config.toml
vocab_size = 4096
qk_norm = false
init_std_up = 0.0269
init_std_down = 0.0165
optimizer = "muon_variant"
lr_mult_down = 2.0
Below are experts of layer 6 (counted from 0) of a mixture-of-experts language model. Rows are named gate (a neuron's input weights, with its number), up (a neuron's input weights, with its number) and show model dimensions 0-191. Each number is 128 + 24 x the weight over its row's rms, rounded and kept within 0 to 255.
Before each expert's rows: a language model's description of what the expert responds to. This comes from a sample of Wikipedia text that the model never trained on.

# expert 22
It responds to: Past verbs and ext-. Past-tense verbs and participles like won, used, elected, returned, plus stems such as ext (extra, extremely), dist, contin.
gate0 [102 133 184 120 135 118 100 131 130  83 110 134 149 118 105  80 136 124 131 143 122  66 140 165 109 143 117  96 163 119 126 145 131 125 116 137 111 143 112 109 141 113 153  99 151 128  91 148 127 141 123 140 131 121 172 140 153 116 122 126 140 104 126 133 127 131  97 180 144 143 131 123 135 107 152 131 155 137 179 118 125  90 142 119 175 135 140 112 162 148  77  96 165  93 139 144 149 175 103 130 138  64 128 153 132 147 172 141 185 146 147  96  93 138 125 152 178 147 119 137 127 102 127 122 133  69 145 104 144 111 137 144 158 134 148 165 136 126 140 102 103  88 142  96 111 142 134 170 127 141 150 128 149 111 186 129 156 110 120  94 124 178 103 145 114 141  98 119 118 132 117 152  88  80 132 152 146 153 102  98 145 120 130 134 150  97 151 145 114  93 120 147]
up0 [141 128  96 106 108 202 147 105 141 134 111 101 168 152 133 161 102 115 160 124 116 124 142 110 126 116 143 140 127 138  99  54  99 137 156 138  99 149 177 154 102 138 110  65 147 168 133 163 101 118 118  99 138 152 116 154 114 154 124  58  93 143 180 127 138 145 137 126 137 147 139 104 107 104 121 114 127 139  76 131 104 113 117 130 103 109 174 143  80 128 134 102 104  81 131 150 138 181 127 166 122 117 126 141 102 120 147 147 131 126  99 136 171 140 131 139 134 140 120 120 112 109 110 110 121 105 163 128 126 122 126 158 122 153 106 156 137  73 138 152 102 146 114 109 139 134 125 121 109 178 159 179 105 148 113 114 140 121 135 143 175 120 165 126 126 133 146  83 131 131 144 146 115 151 118 120 146 159 141 123  75 121 102  99 132 148 118 151 115 136 110 112]

# expert 56
It responds to: Word-initial m, wh, single letters. First letters of words like m, M, wh and tra, plus single-letter endings s, a, o, such as m-aximise, m-iles, T-ra-ils.
gate0 [ 98  92 131 125 117 131 127 122 146  75 151 147 125 154 136 162 121  90 144  68  84 143 127 117 106 131 161 117  95 130 150 126 109 139 175 118 119 151 155  90 125 133 111 111 112  99 171 153 143 139 109 162 153 107 153 168 136 141 101 104 116 146  98 119 132 100 143 104 149 143 113 178 100 144 145 110 101 116 120 150 161  80 163 149 113 124 134 120  88 120 125 140 132 125 169 134 116 170  96  91 124 136 161 114 160 131 129 127  95  80 136 114  97 114 113  98 125 111 124  87 134 136 106 168 148  89 111 160 110  91 162 126 135 135  98 103 105 141 125 136 122 110  95 128 149 151 124  83 166 127 103 107 153 153  92 128  87  96 163 143 163 127 164 155 128 172 126 153 142 123 121 120 119 135 131 126 186 124 142 140 121 168  97  95  89 107 143 123 140 108  99 130]
up0 [107 148 113 118  98 100 191 145 140 129 128 100 125 151 129  91 140  87 135 164 119 134 170 150 116 122 166 164 125  99  75 117  93 165 112 134 146 115 140 128  95 104 145 135 123 147 103 133 122 143 104 186 102 133 114 144 114 108 113  93 135 164 165 165 138 130 154 124 166 160 132 109 146 128 129  99 136 151 100 112 183 138 131 151 129 113 120  49 135 128 125 143  87 109 147 175 124 154 138 145  97 106 123 137 140 132  86 138 142 118 117 122 109 105  99 141 124 112 134 118 115 110 145 105  89 172 134 136  91  86 120 114 125 144 121  75 116 122 104  86 120 201  97 153 124 111 121 131 165 127  98 158 113 132 103 145 147 110 131 109 176 148 125 133 132 162 169 141 123 125 127 125  99 152 137 112 157 154 159 142 126 143 129 130 111 163 107  88 143 110 140 127]

# expert 35
It responds to: Articles and prepositions. Function words like of the, in the, at the, his, their, by, before a noun phrase in narrative prose, as in the same.
gate1 [140 133 141 132 108 138 131 133 129 132 122 127 122 121 145 111  88 124 130 122 145 106 124 113 149 111 112 124 111 107  63 161 158 109 111  98 120  97 103 148 152 150 115 170 157 115  88 127 169 150 149 106 156 138 124 150 111 122 142  81  93  80 144 105 114 163 135 108 131 157 104 132 137 113 130 116  82 118 135 171 127 134 136  95 179 138 140 148 123 143 147 112 152 145 163 126 133 143 136 118 171 151 114 166 138 154 140 117  97 111 167 114 135 157 115  84 123 145 171 126 105 187 135 122 143 151 168 157 127  79 123 160  98 128 131 100 108 108  94 164 127 126 118 127 109  98 128 163 118 148 137 125 104 178 139 112 126 112 182  87 143  92 159 155 116  93 152 137 136 147 162 141 175  97 122 159 119 123  89 129 124 116  94  81 171 132  83 121  98 134 147 119]
up1 [140 116 159 123 126 149 172 129 115 107 119 141  99 146  80 157 120 104 109  90 143 141 140  76 122 166 131 125 150 143 177 111 123 145 106 121  92 112 138 106 127 121 103 112 143 100 120 141  85 136 113 129 103 129 141 164 112 104  78 143 115 121 124 109 107 110 147  81 103 128 154 165 149 135 156 126 131 142 114 145 102  88 128 157 149 135 115 170 131 115 151 124 132 158 162  98 136 167 104 145 113 149  88 145 134 104 129 121  89 139 105 132 100 113 161 130 132 110 126 129  99 111 124 115 180  99 115 203 123 149 115 114 121 138  75 119 147 120 122 136 135 158 161 138 173 152 138  93  89 123 129 149 100 118 169 105 135 162  91 139  86 137 133 102 132 118 158 130 144  77 131 116 125 128 164 156 172 117 151 165 114 139 108  67 124  95 131 126  86 156 146 141]

# expert 37
It responds to: Asian-sounding syllables. Vowel-led middle syllables like u, ang, am, un, often in Asian or foreign names, such as Wuhan, Gwangju, Benjamin, Shizuri.
gate1 [ 86  63 165 148 134 176 149 152 143 151 134  89 120 133 144  98 123 134 144 130 160 143 122 102 139 147 149 159 130 150 125 145 138 155 128 137 129 120 110 100 121 149 157 121 127 136 128 151 119 131 139  86 145 123 177 130 155 121 119 141 170  98 151 114 107  76 107 145 119 106 137 126 112 150 143 119 119 145 114 153 134 121 149 145 140 143  94 114 117 135 166 119 143 136 128 114 126 158 130 144 124 182 130 103 146 139 199 165 175 136 105 106 142 126 141 157 138 125 158 182 137 104 148 155 123 108 134 150 126  72  83 148 155 126  96 151  97 137  94  98 139 120 127 122 135 142 126 151 147 128 144 163  83 111 167 155 152 120  85 125 173 134 124 147 105 160  82 147 134 121 113 181 115 105  97 108  56 151 126 104 160 127 145 138 133 139 173 144 111 114 152 126]
up1 [122 110  97 104 159 157 144  85 111 143 120 140 131 122 144 106 146 117  70 154 103 100 127 172 142  91 136 107 124  89 164 124 155 131 140 148 115 100 153 106 175 116 116  90 133 131 133 134 137 121 107 158 143 130 138 102 106 101  81 146 113 153 135 119 147 159 142 138 112 109 100 112 148 100  98 126 153  97 140 130 132 108 151 100 143 121 111 120 144 140 165 115 145 111 111 129 134 113 105 114 127 125 126 156 122 105 150  92  95 165 141 116 105 152 127  89 115  88 135  86 184 115 128 119 144 161 127 137 144 107 152 138 118  55 132 161 125 141 163 105 116 157 145 111 129 113 127 107 131 137  76 122  87 169 165  52 165 110  94  83 145 110 131 182 128 148 101 124  87 126 140 141 135 108 118 111 130 126 111  74 138  90 142 133 121 118 100 112 130 105 124 160]

# expert 55
It responds to: Foreign surname endings. Final pieces of foreign surnames and place names, such as Baumann, Kedryuk, -ić, -berg, -son, -ville, Gurtweil.
gate2 [105 137 123 171 115 125 133 134 133  87 167 141  69 108 142 142 111 125 137 124  85 165 113 138 117 155 147 136  93 131 116 139 131 155 162 109 139 126 127 140 111 108 115 125 133  98 141 142 147 142 107 128  96  95 184  98 160 111 129 115 105 148 117  99 141 120 128  99 135 153 106 123 148 167 111 126 131 141 124 138 161 117 129 125 151 133 145 128 117 148 115 167 128 116 145 131 134 143 150  79 130 148 129 150 135  36 138 158 123 180 104 115  69  95 159 155 123 136 119 132 129  91 116 113 109 123 134 135 144 118 131 158 152 162 110 115 146 117 141 109 126 161 101 130 102  89 136 116 128 104 130 142 178 147 147  60  79 154  96 177 100 167 125 136 160 124 120  98 144 182 118 147 147 119 126 119 113 179 125 145 122 163 114 107 123 160 153 152  97 165 102 153]
up2 [159 160 112 166 143 108 150 100 135 137 171 115  73 131  91 104  95 112 135  99 140 130 162 152 128 152 135 126 142 146 132  88 112 166 127 141 139 100  82 125  94  90  86 153 114  81 136 115 100 107 134 172 139 120 185 106 128 142  96 140  88 118 144 142 121 125 130 136 126 172  93 160 117 100  94 116 130  93 143 144 124 105  95 112 131 138 114 139 174 121 117 128 122 138 118 142 139 146 105 165 146 151 123 161 124 135 107 125 180 108 152 125 142  86 104  96 160 128  92 118 130 130 126 125 120 110 147 131 110 156 141 133 120  93 156 133 166 124 115 108 117 106 123 122 135  90 162 106 163 138 164 142 153 127 124  69 155 107  82 120 139 147  79 136 146 129 160 136 132 156 178 143 116 164 116 142 129 154 126 100 165 147 140 138 102 115 179 148 105 135 146  85]

# expert 25
It responds to: Latinate word stems. Opening piece of longer common nouns after the or of, such as ministry, guidance, generator, society, principal, assistant.
gate0 [158 120 112 158 192 185 137 113 113  75 134  90 112 145  89 168  94 158 149 146 127 117 125 142 128 156  94 113 153 135 163 114 120 148 158 131 124 123 125 125 106 101 136 159 130 114 124 156 141 140 143 128 115 159 123 110 134 116 134  80 109 152 140 131 170 146 144 181 134 104 130 154 145 131  97 128 111 154 154 102 128 129 125 137  99 166 133 120 132 154 132  85 122 158  98 160 128 105 119 149 132  91 123 135 162 128 130 147 105 182 111 131 120 193 113 176 154 124 112 132 146 134 128 143  92 145  97 141 118 116 129 151 143 108 143 122 118 119 123 161 151 143 105 123 141 109 105 132 160 127  96 108 118 156 128  81 114 150 113 157 158 160 103 153 112 127 138 103 104 111 172 131 107 129  88  90 108 135 120 104 155 100 176 136  79 123 127  89  66 110 155  92]
up0 [139 147 133 114  90 178 106 167 106 114 144  98 133 111 157 132 176 121 136 121  77 146 136 147 143 152 146 115 151 170  87 136 103 119 112 181 136 124 133 115 137 142 129 145  95 137 152 122 127 106  91 136 166 117 123 127 114 138 103 135 163  96 114 111 143 136 107 110 133 117  96 121 101 135 141 115 141 128 112 114 133 105 132 105 117 127 171 139 140 150 118 107 132 165 152 133 128 141 100 133 104 188 138 111 116 157 113 127 145 153 156 151 175 139 106 106 153 100 193 143 113 102 158 166 140 156 136  84 116 120  91 128 158 135 143 119  91 129 116 150 113 147 159 165 125 130 145 133 107 197 119  85 108 138  81  61 127 122 133 123 118 122 126 111 147 100 159 159 112 138 115 128  94 148 132  90  81 134 103 192 146 118 142 151  97 129  96 162 141 149 135 124]

# expert 24
It responds to: Numeric separators, w. Dashes, slashes, pipes and periods between numbers in tables and codes (2002/2893, 4 | 9), plus mid-word w in whirlwind, Kirkwall, www.
gate1 [132 115 116 131 132 104 134 185 126  98 138 146  88 117 130 124  94 121 117  90 141 100 100 137 130 119 161 137 129  88 134 132 111 145 118 108 107 161 124 100 150 141 101 123 123 130  92 128 126 137 123 110  63 164 115 182 116 103  97 101 123 124 131  87 164 149 160 114  99 136 158 161 123  92 123 162 102 121 185 118 139 148 117 125 107 152  92 131 108 117 132 131 126 122 124 133 122 131 119 110 113 100 105 154 170 112 133 136 113  84 132 112  91 106 101 126 115 132 108 160  75  72 126 131 115 135 135 135 162 147 136  70 147 151 135  78 112 105 112 116  96 124 164 115 121  93 133 105 139 128 119 150 139 120 134 127 113 127 155 152 127  84  96 133  87 124 158 124 128 101 121 138 152 155 161 129 116  99  95 115  75 135 173 169 100 155 127 185 119  66 125 142]
up1 [141 152 123  99 108 103 150 121 170 117 125 103  86 155 136 146 123 141 119 173 126 108 119 113 109 110 162 143 101 125 101 121 124 153 110 126  78 122  99 133 161 121 120  97 139 142 103 100 125 160 120 108 120 128 127 153 176 101 167 161 125 107 117 161  96 149 115  97 193 115 132 113 108 139 156  98 152 143 134 128 168 120 144 117 129 106 112  92  98 142 132 134  94  89 115  86 105 152 100 113 163 112 136 131 129  92 131 125  55 131 143 121 129 117 140 131 105 190 133 147 133 100  93 116 113  93 138 157 113 114  93 134 117 127 123  88 170  98 131 104 121 175 103 124 129 143 151 128 110 115 162 130 147 107 141 122 112 175 141 145 133 179 148 196 133 174 122  99 137 163 139 113 122 120 118 144 139 105 138 106 100 138 165  81 124  99 132  92 152 139 141 126]

# expert 52
It responds to: Noun endings and nouns. Abstract noun suffixes and nouns ending a phrase, such as -ation, -ology, -ity, game, election, development, often before of or a period.
gate1 [137 166 136 115 131 166 119 116 152 134 109 124 115 111 138 157 134 143 121 119 107 143 131 142 168 125 134 130 110 137 102 122 113 132 157 110 125 134 175 123 142 143 147 157 125 121 138 148 156 112 142 124 106 112 123 180 134 144 190 108 138 114 124 101 125 154 177 130 139 123 169  91 123 147 122 154  99 102 158 152  87 151 153 108 130 147  93 132 186 156 139 111  92 148 170 153 132 129 105 104 130 134 139 137 137 104 101 122 120 149 137 148 133 155 140  99 106 107 155 106  40 163 144 181 119 116 151 144 130 170 125 111 127 110  86 148 150 158 154 122  93  86 138 131 121 140 122 132 110 137 122 143 114 119 145  83 136 126 157 124 107 153 129 163 128  77 138 138  90 121 165 138 107  95 142 132 100 158 150  97 154 133  86 157 115 127 121 166  68 128 186  98]
up1 [146 103 110 171 150 138  99 135 174 115 156 129 106 128 110 151 146 143 139 130 159 111  88 152 140 117 136 113 121 166 157 164 123 152  85 112  95 125 124 162 155 154 116 127  96 212 111 131 149 182 112 117 117 122 119 137 106 142 164 149 123 127 169 128 136  83 105 144 121 144 125  83  88 151 116 110 126 161 132 135 104 134 147 120 100 112 133 128 124 124 163 103 128 134 136 111 128 119 115 130 116 103 134 142  74 125 121 104 173 137 155  96 123 130 155 106 128 126 111 111 114 142 175  75  86 201 148 106 141 150 136 124 149 132 106 139 155 166 144 142 153 123 142 133  84 135 118 145 155  86 143 138 158 104 138 159 112 157  96 143 161 159 103 147 130 114 145  92 163  95  98 153 136 143 138 104 148 117 142 132  82 133 153 120 146 114 100 161 112 143  90 119]

# expert 32
It responds to: Pieces in, c, as. Short mid-word pieces like in, c, as, uc and iss, such as l-in-ear, fran-c-s, Just-in-ian, c-as-ing.
gate1 [125 150 174 138 102 127 113 115 103 154 187 110 124 124 156 141 103 145 154 104 107 119 128 127 105 147 103 147  88 110 141 139 132 116 101 111 126 143 121 130 123  95 155 120 154 102 114 114 128  98 129 107 120 115 125 137 113 145 152 142 139 130 120 149 135  99 119 142 172 143 148 133 140 142 137 105 129 124 184 117 139 130 127 137 146 130 125 111 172 131 160 147 126 120 127 156 144 203  92  97 132 132 165 147 160 152  85 123 113 139 154 149 102 186 122 103 129 126 110 175  74 143  79 100 142  96 120 122 118 130 141  85 106 117 124 103 158 125 133 146  70 100 118 145 174 103 115  99 127 151 145 145 144 112 135  98  97 122 130 122 168 111 127  81 131 112 145 132  81 145 144 115 102 144 129 139  92 139  95 181 170 133 151  98  92 164 160 143 158 174 100  94]
up1 [157 116 127 159 156 151 111 127 178 131 143 107 124 102  88 122 106 182 131 117 167 152 151 122 121 134 151 128 102 114 113 106 147 133 141 113 147 118 155 170  97  92 104 143 179 158 151  99 144 136  94 105  93 110 105 123 126 126 115 102 110 143  73  88 102 126 125 104 106 137 114 115 111 150 171  80 154 130 129 141 156 126 154 119 178 142 131 129  92 116 100  91 101 171 125 151 112  91 114 121 165 108 108 124 143  97 121 146 130 146 150 162 169 119 146 130  93 155 113 127 140 140  94 122 125 121 161 130 140 119 133 116 119 163 121 143 118 126 128 193 105 168  99 136 123 199 174 118 107 146 107 151 121 132 140 123 121 127 128 152 114 167 152 105 136 151 120 111 178 109 168 143 153 151 123 128 139  95 129 145  98 165 116 121 167 115 134 135 132 155  79 128]

# expert 34
It responds to: Prepositions and particles. Prepositions and particles after a verb or participle, such as in, on, with, for, as, out, under, plus -ing and -ed endings.
gate1 [100 147 100 137  83 101 116 130 106 126 122  93 173 140  90 130 113 116 101 124 121 125 109 112  83 139 153 144 129 141 116 134 173 138 103 163 147 104 138 142 153 165 161 150 147 116 147 124 150 123 106 143 120 123 124 131 110 103 147 143 150 109 143 112 107 115 165 137 117  87  91 149 106  95 153 127 151 151  97 102 123 152 149 103 128  88 134  99 111 112 113 135 106 119  85  71 137 113 126  59 146 157 145 156 138 138 159 131 144 145 137 119 124 185 107 138  90 113 128 163 131 149 131 121 132 106 146 112 158 138  99 107 121 125  95 155 133  73 133  74 136 145 118 143 134  98 112 100 184  92 165 134 120 163 119 147 141 148 152 130 116 105 157 135  98 121 122 113 135 134 116 134 153 153  78 113 134 123  84 197  96 142 146 165 114 115 133 127 121  79  91 112]
up1 [ 96 148 143 119 141 140 116 101 112 147 104  77 129 135 108  94 125 140  99 163 126 134 130 119 167 136 139 126 111 160 106 156 153 116 110 178 142 137 103 148 165 151 108 118 121  85 127 171 136 146 122 133 141 144 103 140  79 178 135 148 123 132 139 112 102  87  93 121 117  67  91 177 137 139 123 119 153 115 140 102 124 110 116 124 112 152 137 173 115 141 161 128 132 118 131 102 151 111  78 121 124 141 112 147 134 114 143 109 147 150  99 106 118 146 105 185 116  84 173 159 153  92 139 178 172 135 163  88 136 112 145 122 141 105 128 161 115 108 147 120 139 115 149 196 133 141 164 127 154 147 121 130 150 137 165 145 133  77 133 103 113 137 175 145 139 150 151 180 113 137 139 123 109 123 125 118 193 128 120 133 127 120 108  97 114 138  97 131 121 153 122 149]

# expert 30
It responds to: Mid-word vowel pieces. Word-internal pieces, mostly i, er, o, in longer or foreign words: Canad-i-ens, Card-i-ology, Eccles-i-astical, clust-er, plus closing parentheses and quotes.
gate0 [103  96 159 169 110 153 137 134 145 107 152 115 139 117 140 137 117 109  97  84 136 120 156 169 116 149 166 104 121 140 110 140  90  96 106 145 112 142 101  99 124 154 143 137 124 111 103 131 131 165 143 148 114 116 112 142 164 125 105 128 114 116 120 168 143 129 126 109 121 131 118 141 129 180 143 131 122 104 138 109 112 116 102 138  92 129  66 116 159 111 153 104 111 168 145  84 113 125 155 162 160 145 172 140 141 128 128 112 134 134 125 135 104 124 155 105 165 124 123  98 158 122 132 125 171 120 149  89 131 139 119  99 131 122 121 137 142 152 140 115 136 129  69 149 104 128 142 150 125  94  67 154  83 188 134  98  71 139 117 102 138 190 108 125  81 126  89 121 126 148 179 159  92 148 166 125 113 153 135 138  86 142 143 115 166 110 129 136 111 130  83 105]
up0 [134 148 147 151 126 135 191 112  91 128 155 106  79 131 155 113 137  86 120 145  97 128 126 126 148 143 124 110 128  94 127 106  79 105 126 175 137 113 153 115  89  96 140 102 145 138 115 138 158  96  88 126 126 150 120  92 123  98 136  91 129 118 152 123 111  79 111 153 134 114 136  88 103 157 142 125 129 109  98 145 148 104 143 161 114 127 129 153 193 101 134 131  88 102 138 167 121 127 122 142 170 100 112 138 123 130 150 131 174 125 118 115 103 137  92 101  76 104 132 113 104  85 150 127 105 139 129 157 102 123 121 154 148 146 147 105 104 135 125 133  99  81 121 134 164 124 103 105 107 145 127 124 166 155 120 118 160  94 126 107 142 167 129 171 136  98 130 165 123 135 132 152 172 132 184 114 100 120 147  97 126 124 169  92 142 110 124  67 118 151 136 119]

# expert 28
It responds to: Proper-name openings. Capitalized first pieces of personal and place names, often in tables and lists, such as El(inor), Alex(ander), Franc(isco), Mont(real).
gate2 [128 166 103 151 121  97 149 167  97  88  58 112  96 140 120 132 136 143 111 124 140 111 124 152 136 138 140 154 168 157 155 128 111 151  90 131  93 151 153 133 140 153 103 108  84 150  87 135 128 112  94 105 120 182 135  88 153  85 136 101 116 171 140 108 132 139 129 113 106 129 134 119 120 118 172  97 126 103 118 142 116 158 105 138 187 125 146 160 143 116  95  87  95  96 136 125 124 133 106 109 140 116 116 135 113 129 164 147 147 137 182 122 114 120 149 161 130 104 142 129 148 103 169 152 122 128 121 133  74 113 102 109 127 111 124 139 142 201 124 127 165 114  80 160 154  74 147 130 126 107 162 108 107 127 137 158 135 105 143  97 108 145 124  90 113 127 159 102 122 132 125 157 125 123 144 153 152 123 133 150 130 125 104 144 104  88 153 149  92 133 155 102]
up2 [107 137 138 131 122 141 138 125 152 107 143  92 182 101 123 121  92 117 130  99 112 129 151 139 118 129 112  98 113 116 156 123 118  97 121 117 158 138 109 201 133 142  99 132  79 112 149  96 112 128 147 132 149 136 156 138 147 114 116 131 112 130 138 134 145 111 119 134 108 108 132 147 118 117 125 138 133 102 164  82 115 125  71 136 151 185 197 101 126 139  74 148 139 154 122  92 145 173 142 110 117 141 105 152 100 141 131 112 109  78  68  84 105  80 104 143 118 148 120 100 121 137 109 140  98 130 155 115 115  74 111 145 137 102 149  91 128  94  79 137 136 140 120  95 151 166 127 141 113 151 103 147  84 151 117  98 112 122 103 150 147  89  87 161 123 110 116 113 128 100 120 126  87  92  98 122 135  96 126 139 157  92 114 119 153 148 126 116 148 137 138 125]